Experts of a small language model: vocabulary 16384.
Below are experts of layer 5 (counted from 0) of a mixture-of-experts language model. Rows are named router (the router's row for the expert) and show model dimensions 0-255. Each number is 500 + 25 x the weight over its row's rms, rounded and kept within 0 to 999. Numbers have three digits each.
After each expert's rows: a language model's description of what the expert responds to. This comes from a sample of Wikipedia text that the model never trained on.

# expert 28
router:499507494483507444490485493526465505468529528448493530506479479524503515513521503485504484497498509501503496491477494548520475499537473467486532474574501523494491489517434465495511489563481465499458482537516463496488511489487533493501566529452498504498514522493464517455495529493536496472519500521490503491479489510481468469508567511472515513511512507488513505483449486528489493516542518530528479502510490504489489533514453484564509482471502517484510499523502504495506434456462491492476537486535540469485506461489509486459477533530519482493488496509482466467485462485536509513489516519482471507502459535478491528488457514498532490451485492484551452510534491518504515490512506480502463490492502522491491476518472476509534567498535484539526461486497490477495455521485475
It responds to: Line break tokens ending list items, table rows, and paragraphs, typically right after a date, name, period or "|".

# expert 14
router:479484500488477486492436495479577481488477530513485516486503510503504459556538472464525459459528509481479505514566495529479469530546466517535521526512491495488483531527501505504487487475488482535478503519505515512527479489544515505498511436494531462512508522495477472489490525506477499536495546491531534519470510509505501444482476520481521509521503515525521536483460481505524506505514499489514502497533501536460540508488496507466472514484492498514482461458498578485480516495519513494494493479543513531465507494505497506514447515467505498500485470482524461531521436530490497496468522501526507484497523539483484498514522491514476485492465462449518519493479477439468563518521515490448473523522495509517501499489517507511481513506497535511536515480476512429503507504481489
It responds to: Subject pronouns and clause-opening words in narrative or quoted prose, e.g. he, it, I, which, when, that, because.

# expert 3
router:510483477509451512508513528469474471493505548537515455501485527488481500469528484519531497507449490476491517470448517507463499519493492493510498460477487518474495507463438514489513462535525446547515473513441493500503494500484468519513532496483528516494522517488558459538469510485491526506445481517503539497500462488499507487492537492508482516523535498467515527507457489484491468487519493526442485554541510488503489539536448479472530522480489478527514490529491464508485473461464503512511536474518495483524513507482487510510552498543471492439457506458492498478505528505509521528490478523531476494522504487492486547472514497489466529503455485478481511451482457490465506512487463487480505499522495513477505490484501505517506484537524467510479557502505505507512504491441535
It responds to: Capital letters and pieces inside acronyms, plus list hyphens, line breaks, coordinate degree marks and closing parentheses, such as SMART, CEAT, JSGF.

# expert 5
router:506526507485503510517446497472522522500562516518495496477460470532461496481477480475562514461465520514503482512501512504492521484463488510464488506487501496490558478502503512521521497498574499458502515489488493472495549510502510509500477483489524484524520545483551560491525535538526513539438494496554494545539488535522497493485477504522523514445487490474496488455488486560492523543480481477526540446495489492531478497500494492489484490495502499525467482508505497500539517495444494518490479475512528491513503510529500517531506504513512491458487480497510496532532482520456498475478472509514532485491517476530521509469472503521497493519518512457480512519529545505540487473550485482492454543485459492532481486543528522502470496538478543504514467512489472458485523529488512
It responds to: Common English first names starting a full person name in cast lists, rosters and bylines, e.g. John, David, Alan; also Binomial.

# expert 0
router:472501489457508484516492479534451493471486505492509531524497510539510493476461525534491580507502511463525484517496463503528486504541504530522492467527525482506551519518502460510511459478551518466492506491432529456484499487540518469472482482433516487496476526467471475482494500524476524511492464470497508553515498531468532471502461497516441556450533494480509504529492490516456506501498481502511509522517505532518457484491515496437496545509496466496480524498495484479530518471466514499510514518554522483482485467499483510527507502448503473547495504484491530475530522527476510530488484504523484493496538549530500506443505507503482496492457504522516496516524500516513458532474472483515537502534518509519481493518492501478494514503473485487450482517479541488487497492472502
It responds to: Single capital letters starting a personal name or initial, mostly in cast lists and credits, such as P. B. S, M. G. S, Peter G.

# expert 9
router:481525525526520506498444526460492483512478460521479477526507471499463526455491474436514484524468512519464487504529454494503497502444524486522511517500524524505477516499518514493487504481473540507576549539499497482446483481514496534509525511526509506494505497513467509491465525532498485479501468503536464496503474471514487573487506469488494487532470478498449533483519484475488539513513520510518506498513533521463464451472529440497470484525498474500528536500512508508492482530533486483480482486503493447455518516475526534482521505521535533520475526484523495502485545490517492519518535495508524495506493467539471488487498508460517496500496502495467477502491520499499547515470476543489464517536497462512496516514484467511532491492518539453478502432548464488515501485510530
It responds to: Verb suffixes like -ing, -ated, -ive, and pronouns or modals in running prose, such as emphasizing, they, would, can, have.

# expert 17
router:535481507500513504497514528445494486485462494521509519459464460505511531549512494507455535525503468511509463528484512540503450512502507487497473483497525549485508535485512526488493515486515490503471498509524499501464488510509471497538479506502507543456494541520500502486487500511519522470512477495481440496530487501466502515527506510487531491454470479504506490529450515528509503496516472480522518500510473491490538487453458480515497491521496553511489512482478538456484493539521481471500493514460497513498482545504431430499556495489509513495511455496518485476476489454564484538459557497498475467451480540496508481509488473545487525511516500510500460508497461478515474490546516466459528501489483489469474494473474512482493465514494491527490501472502552478547517504460471
It responds to: Nouns naming roles, work or activities after a determiner, usually followed by of, e.g. career, roles, list, history, out.

# expert 12
router:525532506538495464471469489529468490521496476494480492511537499515508451541514491506535537487490493518504494480505496535493507480496501573485483528502510500506453477473509506483536477493482506520523524537463481446502528509490464506466506497512532469492479516490468455523477477505512515507503485496466512505527481422453502488491526461508474493521491524510491507502548524494487504513506545483557495502500518487500513489512493559518480492493533508435512526482490498536481531540481526494525525528507468515505554511488485513490494454536497487526494519511479511522518487488538533523479536511517523486473480479577461481439472519518520464524445476500496492476489509507510483449530506510508471448509510513449526512489482512507482533492500503486499471518501477528467469452552469
It responds to: Colons after labels or years in tables, plus was, is, on, In, On, During, After, often in release and discography text.

# expert 10
router:512520501542522454513448495528505505507483509472481526517491497486461498518479515491506473534501510511510520492524518538491475522453539487486539510524522482522501473484445513508532480500493470520489508493517514488525516455457482468508537467482552478498476513505518531508514484487474475450512500533496509526508527543509494485518533474526461539482497504517544514538450490474467512506507499507506496557494472464488483522503492552505517488507480515493522506532508496499502564470520527473487495511497486518482494569516489542500542481520473461541487526506517493533521505477516548529495484509483505543510492553488492509427462486474535484530471476523499482491466513499546531510545506496505505521499484495496519474527465508517519510504516410506497463490514499490469482514471439
It responds to: Wiki section heading markers == and ===, the line breaks before them, and the word "as" in "served as", "such as".